{"n_layer": 15, "d_expert": 240, "d_shared_expert": 0, "activation": "swiglu", "normalize_top_k": true, "norm": "rmsnorm", "tie_embeddings": false, "steps": 5698}
Below are experts of layer 12 (counted from 0) of a mixture-of-experts language model. Rows are named router (the router's row for the expert), gate (a neuron's input weights, with its number), up (a neuron's input weights, with its number) and show model dimensions 384-511. Each number is 128 + 32 x the weight over its row's rms, rounded and kept within 0 to 255. Numbers have three digits each.
Before each expert's rows: a language model's description of what the expert responds to. This comes from a sample of Wikipedia text that the model never trained on.

# expert 17
First parts of proper names of places, clubs and institutions, such as Hong (Kong), Fort, Port, University, List of, Dartford.
router:081117137074130136102145128176124093107153099155167135114176098116131162079150070154182161089173149127078167112138138165128085101118174139079089143064146170154198157151082114121056132106204091183122129123162116149149133149102190139151086126113138086099082112100174115062108138129122167152061100149119099142159095153145118137171127160125103160120153110144096151134114161069086145218078
gate6:151177107092097160105097119114144082098182115062149092105135118131128143117123058111066202145130123109166057164153119184071174100178148096112103169134118137117110161170130110125136076099198104135133131156161086167168156122157091165174115156117061090146203114137163133092092218155142114109125121127124121122125194109169191139129087120142181107118095120118153100148121158135135175140106
up6:101097162148117131139181092145126147133156130130108108105132127125179128117135147111106078077146157208183139158142208092154168113138162159089184071142082114143138135205115106113140082082116097127122078108107107119119127138097200153156107125177122178188112103080157110146156132143104121153181083143155186117143081111168146194197138141151103158132162114189111078048209126148086124126091

# expert 11
Coordinating and subordinating conjunctions and list commas, especially and inside ministry titles, plus or, but, while, although, however.
router:157157096160087163181168144150098114087148092181136085095158125106188157171126094122100172093157160160129155123135186135151117120111136166135071124139131159183171158131121142175141120126154094144129157141149154163158165127123140130116111139133190084143129119085206135082158116110156164106094080136110137127196087130163142145144103110084169101169174088148170170099158140068122109105072
gate0:156127123090132130105095104173129081134108184171182080089106161165085097107100120177124184155084087117127142096176109128078192133165105084103092116166118143109076163178199198122134097117066149094108117094167149164153058157109095115155119119114211123074131157119085151125175092182142118102139123110132084119147118154118093166161091136090084114171111116135138141164133178144089122131094
up0:112092137162155147091174095045142158131162068091084169140174127131123152167115223152135127113161080095141124180134115135164108173084175152121150099111150130159131040120099096146167125152152087167115198104114102118077131104106158151102113172130089106128102105108120101172105119092133113151139119135128128149125163088140153180068148181113175141119212088115120100113100100120054132113143

# expert 4
Commas and full stops closing clauses or sentences, often fused with quotes or brackets, plus auxiliaries like was, were, been.
router:155178161151104132139182113147132064134151088152150130110142118111159147118141071117141111119144135138125137087125163123160117111109152155102087143100188165130117118138107180160091134102139117174166184122099112172155083121147123154105080138167151067125106146103138184108150139099119132135097139164174145118191114115171120126138062108087159117110194085148129166102123127059100116170117
gate0:077178076207159073150166108116120134175079124208124141059122199175084133135181106133169179169118042210092120155114147135136125119138084124081089137113139131145180151143106110098150107152096098152140124104135108084101156110109136140163124119115162135137139140083154082154124108128120140111090083154105133110179129050144097143104132201120134132177221139142092166115153108140091184076109
up0:203147125041127141068125094180133087088103126134101124128145113114170110138080136098048115108127169053120107121180156121138139137129150135143119095103097135100126095117147145044121189122139139090155079162156139131060126096154137073128142122139144094121128150122140133049143149117112119116140154128142139144118121121106134181142131122082063083079101136140093139117115114129139080157158

# expert 19
Given names like John, William, Robert opening person entries in rosters, casts and tables, plus separators such as pipes, dashes, colons.
router:131158140162079151122168079040069102110154117133181109113113142107169168119136128096095150156184169134099163105131121115169102113089104168181122194104171145153135166107092146146106160097201132132079143187159120181163088157152183136130127105119152087105145111120139196098187111114131132093106110121099125146182091125200163090140122105083117132146114126128165152114159143100067145166109
gate0:124148119108099140194130114160132173134144115095118124114125093101153140077115080128117111144104150126138089176100130127097146109138075113102111140117152127170147149169122110123078091095142108079085136138169123134090134115120167047137107117108143111094138131093179166144097151175179177101098059203152150105177109111130125160105109159117165165122172086159104124167127097151172105097120
up0:133091139097092150157119073136138130124145137091118177059150082084160150108113100114101099107149133106140166161095172128085085111112069126139112127102173100143189160145136142143124076134073174107099102114142077158097097141067203102148146175122082121100144104115159152161144087087209183105145076158134151052200174205139140125129152125112174165126129086133113152143090166172113131132106

# expert 8
Numerals and number words in counts, dates, scores and table cells, such as 25, five, 22 February, 2–0.
router:111106153108123130148199064134123109090131097139102124117130071092125153197142132123156112144143138156167094087100124123149106105123099152180138128102161154157155167111112142155127110105157159157093189134112144194182065138091118095125138116131152084132094140101183165091164164176187181108103079177150112149130113136142143116163107148087162182133143128166184127117177145102128143141075
gate0:224164134172169164158112090126146103140086117202189125083122052135112163151163187130213097145168160100137145079179096154098074168144172177080142120137070149123124090132126147130111153131174128110128079101153132126137137169085119126136171117110106124060144127143158154110123168157139154122164130071172125146149131123108159146178130075134107119166142112160135149104084157146168176146094
up0:184141142150160158176094107131143087138101120161150142119094053135114172183198170125213113127138139142144156101187081144076075153118176181108149112120083143157140102129128129135114160141168103080158090128181138086176134163094112140170146105102123129045160128138179128169152145148122169105172141087197103136141144115108124176143161100125112154152137093137143178157151153136178174149094

# expert 6
Pipe separators and country or team names in sports and results tables, such as USA, ENG, United Kingdom, New York, plus list commas and dashes.
router:093107155115155136156153103113142115110139123145143148161125104138121154121136109124124139124163171117101162139098122116148131079121144159195164166120140164134156192170060163183097142089163130182141136146149119169174101145141188139116074118132149110143147143081129154132126118149113109097070119134134102176130109150178159098162128089085190158136169123131119139123156132145129107171111
gate0:100161134078112117111097145049136200099134154133111056105124101147106112197185182102090162184187107109111109122121171175128134130127155115125124126068091098188150157130177111119110104107165206137211131147168115159092124132143119130139126082126171104168140133146161149118184112044103123122157043100211157085179187104211161186087128160122119134090158120139116138135098112109109153126152
up0:092140149076125115096108143098169170125152112142153099144129158148062178165145186125109181168190078171126160138098138182157134102115203144086127116100102093158159104132176120100075117123163177151160159140127131194158122136145143108140123117120114118131128151137149159126198145072107161142140045118178150093202181107138131178169153140064082160133166154120102158120123163128117124117114

# expert 15
Pipes between table header or stat cells and == heading markers, such as Result | Attendance and ==See also==.
router:070128186154125165165136110128155111138119029160151083077146140089147163098152115153119099129150138139123139161183121163151081088110173196101088119145103144162114118125128178156104122090112168134117106141165113163149061187141123154141094103112186121149150062067167195055123153127166113121106152136132160125142098116152126096153150116128157122189130053126182186156113091088088170144107
gate0:093188111154124150157157097116164070163088224120126173184095124078138115161147178094134134214107209142128100139146175155082096164134136165124173102131161131113106193122141183197121131164103080137102157126161111116082126126118084106079152115157191102069129128151142123149068118087149186105116164092126115146120145060132113135121116145161084108103121052173117138068112117138099126151106
up0:137180123131137149122204080137165090156067134156156140151086151127158136138104131129109066155132165113133110160114155190092100134156202119173186124124092117144098173149147155192127144179123128111122081104159114158100108120083130155123142074139152087055100157167143098122066093086099128070146151099125125135117106096115155143098104075155104144053134108099102154076064093144128126156054

# expert 13
Pipe separators and small digits in numeric sports or election tables, plus full stops in citations, such as Jr and ISBN.
router:182144109138111148184206159119096074090147129140187119090153130132168155129131051169098144105171139157108128085126190128128100083131158094151178101112163159131187179174162199128099115146169143141091164115156124153102107108169147070109116183156113093119110113157153154062103143131125109080049104176124115123160157134139096088159097112114127130115198108156135114086150097122110113154116
gate0:172101131166117101082061143134052141126200136203096118106161109109160126168122150144149125117196164134142100106137082168100092136112107073109117202084170112174179128089139131160094115118140121159116086109115070190175113172109125083152137157116123157143188081133149145118127163111192131169160148064122145141115148080177108153166167122107166167183101145162136080145115165144145144134126
up0:134164096084078180116135133088136126099082134098134118134117108151153167132107148124080115115016109107122214062104138160132091048129076129154072096169177174107133111147110143165148091140045174107149116106162149158125132140143145122162162173119125109150173167160084103082140122143116105155121137117113111115146142119050157160076166120167117189083114156132180124112116097089141185124145

# expert 18
Final pieces of surnames, place names and institution words, such as Korolev, -ova, Venice, River, University, politician.
router:165128172133124143162138116133121125126113113145172117123161089117119142172133103134126103117144157152119123092126174124158132105107158138104093172113138177153172162159105144139092120061172157145113153126151101145124073171158102112065094040149179115124143114067157169093146174103193120138097104135103127150131100182133143105170123157135156141158165093127098135135110179116070115179100
gate0:078100122131173167140137161096163092108084137156130142153075099123114124122118133126114112170091167046108139141187139120050173126118109166124160114146069123120174160169139117137141169143141149110149109111109149141119155138164058108099096086103114160177129085167116123103070190103134141146123137161133133119096126163158128081155113098174163080179219078125053137124128138122149180119066
up0:120170156130105131120167101147083167120148125111152142164118130166174095162137117155110081090156143158149058143119147116150137160142121117109160127137144119129191104154112117099086108060128157101099106113174117094115084114126179127121137144106120068128135191144154071172127103177154158112102133189163136121122104178081115139114156131094118208118110128118090117137158141156127149155150

# expert 29
LaTeX symbols, underscores and backslashes in formulas, and semicolons or pipes separating codes in motorsport and tennis result rows.
router:135143130092100133132167118144137119099136095107128123142116130108169181123181139154060098096136181164140128078173129209162103096099126169155146157087133140141117171122088219148104124089150143129127128160141127154134111146146162149132081067154104112109136135116170116079065092140105176112107096110135158170135103077169132096156156161139100173138126120148161139106117118141101124139073
gate0:152111139117126091124097148119136056125139125137123138097206178133173111100095130120037159126097095076073101102108144128092117133119150140098137081111070160115180177181126161121135106166125128117094124191132137121068140142112135117129111111144145115178081055096180141121135113040117159130126138134154170135089172108132163057105130165162109090122161161159211115128075136093063097175160
up0:133194137143187125102130149106134079116099137157105087131143137148109144117054126042067121104075092097119158112124133126127135146092143103093149153088134157217147087173160119132153112073124083138088137101138147078113176136087093089141141061128198166097118085165185123125092102111152155130065154142141137085064151122187180080067122155143109115064124120165220103183143150033156104192182

# expert 31
Line breaks before headings and table rows, heading markers like == and ===, opening quotes and brackets, and header words like Career, Awards.
router:122144167137062165182087102180125151109120126173164109128125074065195086094168110124193132166156122161126136090135152130160209111091135155154097145134136114175170127111104162152115130141131104123128133150181120112112107097102151132100123107155157133109144046119162146108145132097158098122088043178115097151115070163157116076161106064135148121202169133175133097130151132109154072129050
gate0:170138107108123125166124119107173155130127192130111149126160153152052162061178129110088098103163151110116149131131158168083177136156131144149156141136124120133099160159089139100143097148132133148068115166177145127084105103147103109172046131142164137147095142139106117061154076097119175135133168135089095111124168164156132097116114153064109138114103147098122068140153128121125140144091
up0:080098140158168163095132134126106098141087095128113157116093068115186053183125109180111118212101118153147110115149087141167119115062137144095114133106153134169120139078155105138090121119100132095189161118025167157174116138114112124086153125105095112112157121141145115165153124121099126119130110134161165108109099116120132205108198121167125131079168142125106164100053098148128131102174

# expert 25
Opening consonant pieces of surnames and rare words, e.g. Liverzani, Bruck, Hampson, in rosters, species author lists and name lists.
router:114106165128118119150109100130099096105132067175121140104151136096115174156179069150156075104143077139150124108148156137116100075101184157158079104120154179158158097133133134126080100118124134129121150120122128123104148159132131081090068126158114096142091079132134122101117169141160074147107120164133135123154138151154121130159100144107167098113164115168136160159099137101070161144140
gate6:113114137145088193104133200169157188114114089173097155121106151132183200165099103108119168167145151095157148126155136176098100068189104167088177147182112109086139183121164100095158188105110119061119198085109086149128171167187168098127157120110083124106137111127103142154145181141157190103154133073133138140128187047213096123150117086167143114113104106082131132090108160154130156142174
up6:084124156158111074114137139211120133062149133126096189142088119166136123139122153081142126119160107157146108148124133125113121156087112182088174114183157167114104118135126099131154120161164121134138164087085104138106124142110088135102140173116095079023118117141091125061142178146157156165114105090167173109164097169105148167129091109099115105144108130144156146189121157110082151117133

# expert 16
Quantifier and modifier words such as various, several, many, local, foreign, plus inner pieces of foreign place or Latin names.
router:099119155136056167165143109156142115137132067161152090065159086114159158146150113140073102135153149154155145104161161185141166082140127168116100142088137157126157093167096140187104144097132083198085107090179106159137097177132129142057108134127164097114143103100182180087152121107113169129095056180114098166126057128179128117158132132154134123174171072152134079093131151123113140117112
gate6:170174121118140161101125168108118084098084124128131109148132128123150158143065106139104135094153137186120150168163106134042147153149149100129182121119067087116137115097153149160091187149072139209134133134098109074118120157082114142129138108139154112105163120143119210173133139110095133099179130154117151097178140105127151131136141068090068073171122087170096133125076113046110139123064
up6:129127144083154112170180172110176117167137108130141159104123108160093115064083219123112175129113154157093118093088154151110145087138100100138168146111116147161083129172184212134106117119123119154107073162145134147152132151095144081086106112131137055131124155117163125082110208096119144171136067075119065113168133115164117140148078126099138109148144169121143094156092116167104098108140

# expert 10
Initial capitals and word pieces of South Asian and other non-English names, e.g. Vishwanathan, Sreekumaran, plus line breaks after headings.
router:103145142139063129123146058128116083114103084188155067116137102121161133124095099160172116126130137154122142079099120163170121110115160146157117123115163141122148118129115144167110135152194095207120134121150086165135145141170124170103054151158140101125173136117169182076173144123199159152075105121151168168165154157123158079148106135137083128158140115125164153145127137109098150169109
gate0:158084118137119108156135087083114111155148052148188139101136125103178119085134185137194135165171199140087104133146186136033115096105092036110088175127118123181099175122099132104113151152105143150139116107145116144159096115106128126186138159117101107135131110160093129136101132156159163136163131116143114124145122110144112149075117138117079183158185144142151106159159130187201156147143
up0:147119092139090067149124095151122103127131165175166118133140131083192154143164159137170161167129212191037130113185178160076147102121143098116091132156164092197090114075110129108123158119133085142081137130101121156147128134121129089224184168162077094098175138155100090118107152138178128165188136140161155131127159164175088148099161171140124119149104089136106133170137132177179095164137

# expert 14
Prepositions heading a phrase after a verb or noun, especially of, on, for, at, during, between, as in died on October.
router:136119132119108157120174119157068098118137077161110112111154116196139142159131086146110123142216161147086146079168167118146110107147164153133162126139164143136168094110135169176094135127153128176086121152118126176133105137200147098145095120141128103080128131119145146133144084087121072075057072103143116151137082145183132171159149122125159083153168082170170157082122088081086183200128
gate8:144115133133142116159165162206082142100128145123063159132196169108110078174132169148162119133140142089185119157152158075132133149134130079184174089121135111100131096088151117132186101055122130196151181168100116128109135121128099166094148162083107160141160120147116166126117129111148115160127106142102129149099075120079136144169135193133147070125129162104131126087068045125162111122104
up8:149124155130088151107132163142077115104087101144051129178145123084179125168074137045093121121128140118161144206138137127151124201124142100209154102196186190096126094081149151084165075127187144157170143132176103166167143158092135168081139103098157088122096094133091145104122153120155133182137060166063096122165105130160123087124102161128147109136134085102195121120155091148121094091119